From a checkpoint of a small mixture-of-experts model trained on Wikipedia.
Size: 8 layers, width 320, vocabulary 8192, 24.5M parameters.
Experts: 24 experts in each of 7 layers, 112 GeGLU neurons an expert, a softmax router.
Training: a variant of SOAP for the experts, 321M tokens.
Below are experts of layer 2 (counted from 0) of a mixture-of-experts language model. Rows are named gate (a neuron's input weights, with its number), up (a neuron's input weights, with its number) and show model dimensions 0-79. Each number is 500 + 50 x the weight over its row's rms, rounded and kept within 0 to 999. Numbers have three digits each.
Before each expert's rows: a language model's description of what the expert responds to; "comes after" lists some tokens at least twice as common just before its tokens as in all text. This comes from a sample of Wikipedia text that the model never trained on. Tokens count by the router's weight.

# expert 0
It responds to: Standalone spaces and opening brackets before numbers, mostly table cells and unit conversions, such as (1.3 ha, (172 lb, | 39.
comes after: " |", "|", ";", ",", ":", " in"
gate0:492461479511508477442516529533432563449430519504443540421556473510513486432475443556588402497514595549507537492519508449501521547479456501518480481596514540541423516589504477468511445380489482528521442507419565484377535532443582435447546555
up0:496533482594390527515555564495486558486534485405488546457440482442442527389512462520521576566496532464538381410586476532546427519547505498447593440479517354521508538534512504500491500536544542585578484490521473486514452585519426521546570543
gate1:541623481499501495528579501439470516495531488393466492527506494478587500475488536499492507465490496491479495425554497487481562431567480473463479469483481452535552508488418585502532447480526526427493495524431543482602482442554483492495501565
up1:561528453538547494502481505557523554479454504520497500510374522566572533400432545455593456504584403520481480548525579476387566464494424373468399532536479562557450480468419440431509539521574540525549594436480547582504495468588517488456495507
gate2:530471579490459525582547481511451443459514477461484493411496494509448563510599526511522576519413449470458477500570376444469522452416454464593496493482435509497446524560491544496385480523482512475504529473462502524536455526526487544529533511
up2:500551518408565457444597473536545415498479526450455532436454474497442458517506422498514440495582474490550511470519471599505506524514403526484518493433551498454568431467496446484531504463595465588497448497574465535597477492516537533535428504
gate3:581405503521495485510535498521470438547555548506537589496543485500544464379503506600513586543380476430454512503506599407456403513520490563419528528436508534547521500565376510505534486446587445454529535542446424502490508549512458485539461490
up3:484528520502520467446534437433513469539537505480529444437529561471564540476522526564519579508539504468486531481533494507573536510532551566528388465505523464557490549526546484540486504581471490531507470496454564437561496446539516519514579499

# expert 8
It responds to: Single digits in years, scores, populations, phone numbers and table figures, like 1932, 28–6–2, 5,619.
comes after: " ", "1", "–", "2", " (", " $"
gate0:538441451560562477485541538445431469401528484479517523451550375467431485547385414534490490579432520544514526570492552421550501462463463486604507544546499438568458583629484448492487486463519554497458466509565515504460566466490436546458455518
up0:436591464573333489468524435513458554507441456525494519458473547477403506521533538586484517541502462486562469414523564573543467525572540489481514541469438432541440611539572455483457539496480488566578529377538506509476543508492527480481599531
gate1:580530487495497484505541549527571484487563545473593493581493529522469474450529499550518481526535483460540475478515405459543518420542470385446556518540461563533588522527499411478490495585537577448476516567464541487487508531540413469486459463
up1:562531496507507496469510473443529518549479466551551518575495494553527474442468528423626442552482464522426464555498478494497490502569440553508489480607504447578388422494464420497503568537492541512490483541514548559478503466593485554437463500
gate2:527463532541544539437457516518469479440596522510599510584548488503446592423460594581436525460420506566463492542530405480492606512477468563595492500530390437492433447606539483471551532464516453473541475472443531489491378537492475522481491484
up2:396525523422573537475506525470497468490489469430533551509550489546483485475529500469475468517532442532560580439614408573540542544547478561471511506531525408461523457499490539511503509470516532488485467538603488444585526501478456498485457429
gate3:519492509416446503562493614557361418455420458392527560539540532425503490496432554517451510485529413398505392399506460597449488475532522485512519543408542483527530385507440460518534502497494538425463556468511455367436471561435525527568443452
up3:384491451474554515414472500551516363439452474500466494480503563413477551549487487483496587557582530451456463480538518479489491518522494550412461495462510493475494509524445544486499450499489501479443448540477536471481453483478545523524580493

# expert 19
It responds to: Connecting punctuation and conjunctions between items, such as and, but, or, commas, colons after infobox field names like Phylum:, and table pipes.
comes after: "\n", "s", ",", ")", "\"", " Clade"
gate0:469506400444606459496496497577494573436456476527524458445494453416389530477434409576578471636491450520509510508427548470460497549529520564551547493546477575563514404557456358508426381432445515531559436491534472558468481522444518437565574516
up0:510625328504495464450570537574524551515413464506549564426483483449457522488493446552564514563457430438474531470445616508506507587504487515497505454455517348520452562453472482506507485469515587527508499408515540491533533581540533550518590465
gate1:545546446539522544530545491508603503432551511432491413532527551493514552557499437454413546592503545467423493413550439541471522505545513421538492479560486478544588579560371523504580494546547512517445555471428479453595434558503420517524487465
up1:535528533506523449521434493599515507459489504511487596571442505548565533441491504479532427576432410558426466559452533442457588466523453524459463598560475463543412370479463430477520468511529592482533576449467475636511491502519561522439580498
gate2:446476553547480491515450537501457459430534488478598494447511574599537507477517635496517553506477397483486472529506466441417529458440482508544430548549421559512469529576522535412528493418529437494520527416410543465402448462471525439518500447
up2:464539536505545504523488467442511442462497464520536478490453510532559462482472521587537463502514475543533608424499529452489520551533477609572468482488550575479461457466494493439547527467499486573455486568588447395465519484465555433495472439
gate3:568469379538466521504416544542456504601498577509565503569554509396443509511455523553461473565434516448480455430501526544431482436474490568476512526413496522436483451628424411546532483480509618544558498605479417486439458562518574594545492498
up3:428596489588504519484461485555511497529513462442523497467441507507531492555524515501444582458517543568398522554492427443515398472599552629482419474482496468547445509534512492529465568519468463508486430569478463481385518497530525501505555426

# expert 3
It responds to: Pipes between table cells, ordinal suffixes after digits such as 19th, 42nd, 3rd, plus colons, en dashes and unit symbols like cm, °.
comes after: "0", "3", "5", "4", "6", "2"
gate0:475548517548495460543549530489529512486485443512480490452562440431440453468490466546530514511477514504531466453504443415473573447470549485503492545531557509485467483545516409497464450445518542536553517513515464502455539605444513452488480528
up0:517512424515427445447526491631517546461500420480524524463560477462457556507518458648622585545382471488583426461519506519452458573528499510399511497463511371541502545447514493434534514539509524534490462450555394495498518619534487499535604570
gate1:561622471482511556476484539516487573494554544492528403535524555482471524534429457464447558521440499571484487421528503417560459446497582484541531471522528472526619543530455439533555499571628588503436525574457484525577463456501373581580524531
up1:474481525535532471475450579570498560479411525480513462608484471567550478477500456465574494560495419526471503440423530446486559539467470527517454598506506583535461384492496473515522471504475549550536453478486477556450438455520562583486443559
gate2:584428560583473468583463550527525438451596491497570529452515504511460515477515607513488496541478421492433463530475451532462569503461508504537516506520430487453422540532481553463510479495522492456570514449468579535397440493477545470579501601
up2:494485507422581510476532549449492513456467510510472505499513467543493538471490514554478443529591486571488534499497548648479513483544504614476537503438578391477523426535519497470550455464483480485496479492580485465461500521591516506546485475
gate3:635411479490502488585452534517508439558492503530522557505564462394443489480482431566500581550438528503502476462481519500503463460518523563508529536375522490474558493501417392571575489434551520408545599535574479424448484524534529566525498475
up3:465502561550498556523500505583494418456487423471524507404453477466508548463524489487483628446500538520484533572580522417520541450602595598504370479551552555538462511505484524475493560547439499539565365521502463409403466501468511535478561439

# expert 15
It responds to: Spelled-out number words such as five, ten, eleven, leading digits of numbers, and absolute-value bars in math formulas.
comes after: "0", "9", "–", " (", " with", " –"
gate0:489499446452565467477523482535471542366496465504515526432527399505435525487393395580607444537521484505483473495490521502516441513472545489528545496568536554495504444651529429475468449560482600478516425542531480463489590457458547490446490513
up0:527539498572400504465600569573481574536563452436562603430483418411406485482510439595562458511460505468533466431513533464509464580522614446484542487488499397531515475493494472426510464561547582491519531403508495463533519556547528498533514473
gate1:654546427514480573471497486534488429392533471479518496548549549501536473497513495477451547477459498530512556463536437482537472457531497496495481516478508446575605536435456455538549491568510451465429503617461475454564465540475481525546448607
up1:544525504461534503537483458448500467530459533484561555517538543550582560452468526513586464563598470590495519494471501543490563561454460535492442577593488465643447462469394416493481539507554593522581509416493575606478526507596550508462495509
gate2:544502466611483476499453502548552438483558436458565548421521587454459536500513592546510495471473462523418500561544527482490575470432480490550499468484420451480536553514523482428397514449513493510534560422439507439447440553458470474533547558
up2:447549504427491554470583563504512439467557506470482557519522467521448437445504469552416511511615543534597540525570521565554504454591502505470480462532452507482502459493524518457505524475528526514465435547607457395512430532569507436455420413
gate3:671528446469465508491574509484505505500467479429478547545475457349431453438456483556495478481452529432456514417572528489482547497500541557480591512428483463531541459581423548564509524546544512482537535491462446412496520588551506505530410476
up3:423506473502536593481465433498521397557463402494558491437451566522572476461465463476484533485488535485420504467544445492522446478555456602510399517513557495527389548538513399542479456544476493530477448542504600492382535451526573524511546432

# expert 4
It responds to: Determiners such as the, a, an, his, its, their, plus possessive s after an apostrophe and stray name-final letters like Owen's n.
comes after: "'", " of", " in", " for", " to", ","
gate0:470566487543478475499565543512481463449480475473533523492564462472415461479482402606458426557531435504478483471519457413480433487490528500461541514503527513527436474588446448459448479441462588535549504548559532546493546458435493443505526589
up0:498487424544465421488551478587524577579522535423452518489517441515385470425493449611574524528519477464518467476541508469486438566578488467465528404479514389518507490420476459500526477527534521540526431428552449425486484522461495510588612501
gate1:427580571539577584477495559463494520360436480452532492548485583557489534509563378621557547473525537501424496484588468537432524467549516488437505464555493453577554526412465421446529501470459514438476501550469496496627547593505521559498504610
up1:529546524433474460552498506470524545501475504501498456619486475577570504500522512479510445542479404527466533519454586550402605473569446449394470552551456514611545471486352428429512533422505597560493563455600442563438512514589575521459475467
gate2:606547616537466537473505548500503403482524399453541520507473558458487516445544595583472563500487487425477464549543467424424572395413522458552498452473394463421497542512589509500492432422597449513559511493466573559450437514505510485546538487
up2:515454524494495452466548512516503448482528509473454615462604522543438442459557580571523456526488429536500667502500510513438527607533420515500381471496462466471502396552564486453583492408517534533530444491581422398580489544529533391483437497
gate3:564482474641349518527553492521533426531510514521509574505503479414428418445394452516515567502536474466486420377522489480515535453444549551555541531449464575457577530448462516473522497570539570446501526473461344424453527574528450526530463548
up3:511522502441508544495540470465541459478514401491381435478513502442576547479574512519453630472495499534448540566525450396449415532458518490521397468603491475579423531570488592616529446467472501544558479527470533476456542468483394547453652431

# expert 10
It responds to: Prepositions following a noun or verb in prose, mostly in, as, by, on, at, with, such as "in 2008", "invited by".
comes after: "s", "ed", ",", " known", " part", " was"
gate0:476441466523551489535514498540431535381440475534563499449475507534545557468467440532582525556578451543597511530525488471606479411491562457529469496516471478527466477555446386461461455424456614505515504553562541530520530553391464485546457624
up0:520511479534430414493488581506553467604522432435474550489468426422417606481475460603558546497516478490548475416534536483504438512504493479431444540471524461547547497467540543483489484504566585482713484403509493514546505522475445483499586409
gate1:486515384487494491502552575556515479483490424496473545525491558510577615450416485531506561407485553500545502550503474490529450501460527477463475574528516567511583548374463482512565498569539567482418536603486514483575584492484508460509498537
up1:562540439531453423549457474568526494494545498508470565594481552560538473425393407553617491514493463521523464531581557471475506501507443495442489594553569447547515442488406394409482529573507489568544557398463538590488515413526561439474467562
gate2:490417545544433476498431465515467429432572489520572518494508539516461607462576569500498559451373465472433473482530468387515548469420454493497433407495458471489538468583574481447456569473488525496573480534378574518390479570505465510473489542
up2:497592525442618488474556489529507453426480417484486446458612469487454478502495488520496534510507469562565528489567509483535498550557501561538508407481473518499518483501507433591589486440532506550434416607572407535486419477490477493490442487
gate3:563414556558509508558554538562447469585561445588491557480482483373483508571460527524433534580509409371457472505571458513470469501503491557495540463424543505573541515544403510506542587547459511482502528544494373501443527499537484520519456436
up3:441484369533464555411499483467477518564537459494475479402479511475484557483515432511473534463581580474498550507477511467571452557599509556482445500494457519532469515575481447518527446630501549427538466492510493527481530474473570463534593548

# expert 7
It responds to: Frequent adjectives, adverbs and quantifiers after the or a, such as as well as, the way, new, all, most, otherwise.
comes after: " the", " a", " The", "-", " his", " in"
gate0:462553445534454543543540520576493538377463466584491536487556508493478436444461459519573470584508547440534454455507529445471482529496540567509482457521478534550476504524422434484452416500430622547529423533548486575538516474470478387479515556
up0:480438492606444472413477524499488431562493498456534516450529357468469506486484494510558536563476515499501480443537457537511406588494476468590548484434441419524377496481493509465495527518420544473564449416470510540491435544509502528565518489
gate1:592568552470511602379511489463548491567602475467483455454574478562564448501475453493452520504459507473437508532516431520519450423538574498409452497501515500571561563457467508489570527554423459447549499638504470521608443508471422554582459515
up1:600505525504495487540507506547514554461430529501473509532451581567478526415513531505545427548455434549528545528519604544465565556440458474461475558573474460578494485518446428476578525492497484586416503520559561581465559464571570539448528488
gate2:527453509546516505493460523505531424474595515517597567474517539519434519476568509551523565473390502517431503552496423527584553462464488433488518552543467536471447514492532502490420517457528461470571499540496485595493381565470443542596516529
up2:475600483418526476467513512508476465450484450548493550412536524594434516475456446525487500541538530543635576495548549543486505572534484552487476479554576470536509415541512512524509466504504493606514492562506450417571498503558585490549433443
gate3:557470462516454511538525592519528507483558512523482497473546428414447458472473561469440545501478471394489518383530555489475446515459576495509530530401516546491564493523418440472528450575575497443558538575433432528442455562522557505493484511
up3:427603474462541517537463413475513488504489539508442540500446517451560571490496470520492637437498473543465446469475430434534480541586493611488413482556472536556495467628482495480414475499521510539515436502504488451432536457523568462552564452

# expert 13
It responds to: Individual digits inside years, coordinates, dates and table figures, such as 189-6, 42°27′0-0″, 201-6.
comes after: "0", "1", "9", "2", "8", "3"
gate0:475501399499481452518608557486460551482478479508495516486486479532542558470449480582577474565441476502501456505467550512565496424467466480613489566568545489465413587569437500509430463463532491502549521522501527430432579552401501542464506524
up0:475523446571454440399518510508449504479523420479486476459414478473467460474476498565574547569446458426540457454494549482492479472526601504507570525481480399534478500458481552501474446525538554536497470438569495460481442581462496572534583529
gate1:537493519454564481498492535545453444523510500448543488391500630505545525427501490463455444462458514477474535567471525435532496438507474540482511456564431489464552509454492450433488505534568519463475441473517556481629502514480347571530448522
up1:475479508568521513553492606450529474484454533533541575560474517559537512471477445536570490536522456508540479532484611558439545528549444501597410549575496486603531483562560522437521587512465580589558502643522524589440498523453511499377448545
gate2:503517508598471468570479423487473427431583475398632495614509528558535581468503517583536478494413446533449461560524430447504542435536548479524546458578428509506567447598466517457579519520551448535496522449402609488437472510427464519460475543
up2:461570545449555516484543542518542483537570438440589475550502417536460459469470444520481463530561515515555624493599542499511556577552488543500455494593502489494599426599420523460494495473500470532543444516597443403552491531478481467402451469
gate3:469507461517463404450576488571420460578498504488500606501620369413531494463414563536448500464493479429500448399535532570464515443473572545507523535470497534568429421554377504524528471458540440483558600485480506411432493556497547501577497505
up3:486484438477525546470502519527616450491454419463534461519420532452506569490445546502537552535553533498425449469609421513414529427552490521459416536466481526477491558553439399436465461571502424569519504525480497514421613484536542437498561441

# expert 6
It responds to: Consonant-heavy pieces at the start or middle of a split word, such as th in thrombosis, na in tornado, h in monohull.
comes after: " ", " re", " E", " c", " de", " Re"
gate43:465453495554384495539425463466462577530528466454476529546504520526565462474556505458536488388440442451503481515531486542446421540472416553531548512504443527435567414540459506525457505506417492610437531546490499488570475520589474422410472510
up43:478542474403648519464551516449529486507519507561563430498558495538508489514510499496523496580417548518562407530531593604509576430538512468441564480544489511626479450452465498489433542564477538537449547485570477581476499490445540536447501464
gate44:485433562526460520571480578443479458359513561566369448546508513530423442496462473504508627553479450483468423460453461434415507444539542398518429490514468424534501556561539569529500449523500509484473615502479481519520478450469456425530527479
up44:496583431549507463473465471452506522534565548526515550506561476514489454530443469572578483563546567524509534475418567500518511411511445452436547445473473485439576496480469563571521543464452519580531599499533482485528483400492503564490453563
gate45:501553504482483525582485551502572626411502473532614423450475558473545423515578519525533494551520467377480513467442480522484520434522566551489529511516454375455572498447538515541507521434500432434486446578597431455548405506445479538587520492
up45:545459500522387523576567497482500526507608466537490483574461493540515455363511537455516493528521552532530505557439471412511524472421548522470497543448546487566475484504544540507454499508557523462596531508473460401467495478485500421493459512
gate46:531464551569490486529477555407456441449533525550477518586459518544537534457504499425521516472529487564513436529468556521494448463455472445522485547517397567480503464556499388475456413551497473494579547614537459491475476605509581491505515548
up46:513412505425498536407570480494480545519473549470539475497603497476544585467358469567553497444542470492594512419480491476472561533492586570560544519524530475538529534569448517456593489500508452460513533392572495465535532534395466505461496519

# expert 22
It responds to: Standalone spaces before dates and numbers after months or was, plus word-start prefixes re, dis, un, pre, and pronouns his, her, their.
comes after: " |", "|", ",", " and", " the", " to"
gate0:506554468482547488445503513568489554412428496499498558502533454554531548414445482576505447597475544522527531485485493416527482477516498615491480444564554486536478498584552466470388412424461575529582494476448493468480539485386475479510546522
up0:497508452578423564454562521586530565489553539507503504460457521414456458504489432496586553528532511483555521505474524545543495491515545381535580481429487400544524536455510456487471476474578550530493496440482465546564505677530504496516537480
gate1:529497566602531554462562453407528564492542544474524474447525537564465501473449423496496519513538540480489529472508426517519516405500541495564525485478559481580528463366414424511542482513512529518471522545515597464674522524538572553502505526
up1:514618490540493464542416423518444483534406462536486571542555467554508544466467489468592411507504421588423477511461501511419561471481419494517493561567472520585498494487443477517447630471443545573521427482562564531495516428540554497454518506
gate2:539390506553522529469451553515493438457555416441588560446508499475449549499516544481548537529450523536448532563517465503471554487436461450527510476496435535477497504514457558432515474505571552486597504516355486524439506528479464526488488565
up2:466530515460599562493517483477573495476452507514516522503566521462478490496526482521515501550567486483598550513512511518476471518573496510530527534453539453425512390494462492471478515472488509590514445595617440357567558493589528421549458486
gate3:508423490514500521522583515531500461538571502492503537474527474439356425438475501581474480615451513432501408425490546515448496400490478509526541491439541517506575451527366485475501447514511454457542526501456407512505497528547565531595452515
up3:466516476567541531452449424576535520525492471472603576427475552512542539513457465441536578520528429490471538413553479430460420530580561603559429486539533518538494453539500502613482483528441443465545408571523517465472507484555478530533623555

# expert 11
It responds to: Line breaks ending table rows, headings and list items, plus section-heading == marks and list keys like Years, Area.
comes after: "\n", " |", ".", ")", "==", "-"
gate27:487562478487430515474467533527532372522469494426476460586562522518498446511545479457525451536378526553478557592596529603581595522464516461500429549569422391573479491520443520491452514508514513431521493502456533512538509555533509508459577516
up27:609411432535404664469546480562508554542493495584559423468500490543498443524503470434514497529534517492476474458427429554463514445537387578529499525531533550525533514466510411448487408455530430468539546458487441564526522477377439487534493473
gate28:494547581473509478471390518344488447529556517558553493475469507529433527457470490544486573515485474448461546530475471493541526548540504479541581494495548529493410540474569493515475506472486562498439406523559538452419441415523531503483455576
up28:611553487551474539571570441455624471513497496536538479382479525464520511421518541433509485445385496478396563403527594502595475506544575444462427529587536473427482532544493442497529545448436473516492567480606545434511502501455498347423539502
gate29:555502552464499406547479427525504593475418472532513477540489435520427479610498597493448526506459461443517522435491542453524527512411566382467539484550530531524554580526421459525533524487585475520444552429489488582473451491561568516496434442
up29:469408425502507469435538438403525468420517398557462532590477435523471474434523484404436510465492526530541552451482490392436400482468498438475582518573535514514492574507473386492583478492532593534497551489480498556596507554570561492543583590
gate30:430574415512467512394523472493472464526402432460447648456575539552512540534570493486456508552631524413472538491517507479553542587486500429503473502507553551474399473407484486556515540439583532509505459500467456500488478527526612528543515541
up30:496470465501573425495465509566443469512451529574511494455392602438410420459475473535514488486395373483404478501625532437510421470510525422513525518529517390492443468364545434417484425538511492436427483416567529550526540466505469473456539542

# expert 23
It responds to: Sentence-final periods and closing punctuation like ). or ." before line breaks, plus abbreviation dots as in St. and no.
comes after: "6", "0", "3", "s", "7", "4"
gate0:554517548539515484512577481552409530374481487462541500436494430466426474490427440561506503594517562508504494501519471498455473513469547484593488504493486445571472560619479479513465492475486491522492492529510508493522563534468399474564513536
up0:455551446523433515424553445566475566479529440438526575497512447463430474491518477573566555573479490433497470423512489517491497531632481549580611544413456366573577574466501509411579486563522550524571529458519467470539594583445452532545535543
gate1:559527553539525483537502496456537459464554487502473517472510501511481596526559508519513497467474505498478525415493481521437467460567464470562523461541523487497583588493470494504515502534558524446466544494492458536565508502511405466560530556
up1:617517487536499475493499508469544590497514513488458505498477494555520550378467487466593485566525402607454464596591521505450564552463480488466416484531533494592466414481427409528473512458525544540503571447554514564487489531551554502419570519
gate2:454475477584450436503453548528408514444558454463529548511542596627492525485531533466517516454365420478444456528520461477483552475467490471582451437502452505523458490505498514480460534446559521520544545410495551603431463474533471512457535620
up2:433543529419500473515555495507515493476470474495482519527476455532495439477502488590487507555529416517582521461590489532485536468500544547549498466465487455474472437541563447499528469483500489594558440556586441467525502444527565349494421428
gate3:603465523462464484546596455542557551595516479477443579535596446396498453435513503543435533532464489396504424409522492545487520517549582547492488537456517492460516431557398473518494469448502546426506514566437461386466438551535547530532540550
up3:476583502519477460456475462529537413502458448485413498480434489428509564528551530452560612485538549544410559506578482415478525531592517552453379513596458431517504470610480463545481484575483471540538469569500507405468506456499452559550526467

# expert 5
It responds to: Short syllable pieces at the start or middle of words and names, such as une-quivocally, Air-a-mo, Ter-ri-tories, N-in-tendo.
comes after: " ", " (", "-", " \"", " S", "S"
gate27:464492454468447445543549553541543444447365507479473416547519479459486611482467488373557546408499505526543533536580455521525510444656476448471463484525436513572487528424490491475483558483549527428461537435450531444553581576498568619512528506
up27:580417537465471581500444480538423515484563538507491487563521493540467468551493485502448646581550567496424536472542533442489515490541440434490496513561475383474491454633433480446469549493492458564506518494452488604446469436523422534510546481
gate28:411490494457372579493429541435442413466533553464540473502533406529378452475447527464431464472520478484457436518431513498393436502559464542523465549475550552497469510517487601500427493419527495505432481505597542439537519445491569440573471461
up28:572467539497412441456440470500528383600481530520512510500497523573570548480504503461426508462434501458424536353619561589545537466572539543507467545596506444552553589526493494423545495478447422496479480504518589442445581507497492511580467531
gate29:598510546489430502542494377510493599459503390596484566503389464540457497508461502473479588428525472455537532441494501566461503472484571430425473505480509502465432444467443546548496533500428446498445505612499563573449485466575552513496545437
up29:449421496491513477503467482468535500429480442549488553547503452483459494410547472557420519557434429594564557493546492514438378417506503390496586495554564516598559615471474541469577484471502516502507541491466527522599608576456546454524544525
gate30:453576417488504516472471514463492587428479461483511515505541442525547454550587546489543409541536601409483564577519512417490445645548476433515506480521535591480479462413485570554474501469486444534459403415526425538534629530526553565488579543
up30:419518454580621392393467490493570439462424598481499480449440557468460524466474513549510501563529375428458470458522526478593454472472431430536490462548488435612471449451511421461447500485434552481418524546555477446526478520498475572381492543

# expert 21
It responds to: Personal pronouns at the start of clauses, such as he, she, it, they, him, often after a period or comma.
comes after: ".", ",", " that", " and", " where", ":"
gate0:478491490500578473471492563560424588358485442536548537470501469435403472445517414579560473536486512547505542511458466437515452496542444448547483467540433494470487502611500394534516412497495626472517484544433522554470609521518451470488527419
up0:537501557579406486458519531544432619568594484484513499470452433459403467554575492595527493550487485444571428505479519465486386600604554483467505490495439399556436515483568488457514476519554578479495494436483484549514480616558473540529599459
gate1:567559521527523521449538510481524461476513456434509401548518530488417507521524522538477566505494525541490573528552527459501488400599478441466480497535495503534630473424462430482552540539546547526469505599476455367633555529465441559558513528
up1:533518515486575482550494518529482572574467463547562502509406529505517519396425511496598504494522441633463468524555468504483520525524477564465428590556517475562497463543416496478527539551484515529487508432434489496467493410533559516481479495
gate2:588488467638530452484468492473515492484524464403590538487497571449471528472453541519473564565395478554409507533466438480497591440488506440532489502493424483433473491523509506479461517537568501527496477416498543524413421545517539446457518545
up2:532533497439512498427522521513490449477570423485521528511520515569527434409423453474471525558517524554506545534535556608536527509539486565495518462461510476457564391482471475476497500481510496547557441525568476435527531510567501482482388425
gate3:614540418457437565510540461550466456519541529496518543509528475474531397505447464493451464498496460359477455464552530593486519440411592596461580539389545484522552445623424456532517475493548501498501501567440395475430500534561509546565576498
up3:459511466508485513418455381490519376450460447452541499428486488417570565497518489517500567556444599561484549439544442415491429525526480522521413519542503514547484547564464446498543451561483461532519471539501508493398467439493547533506615451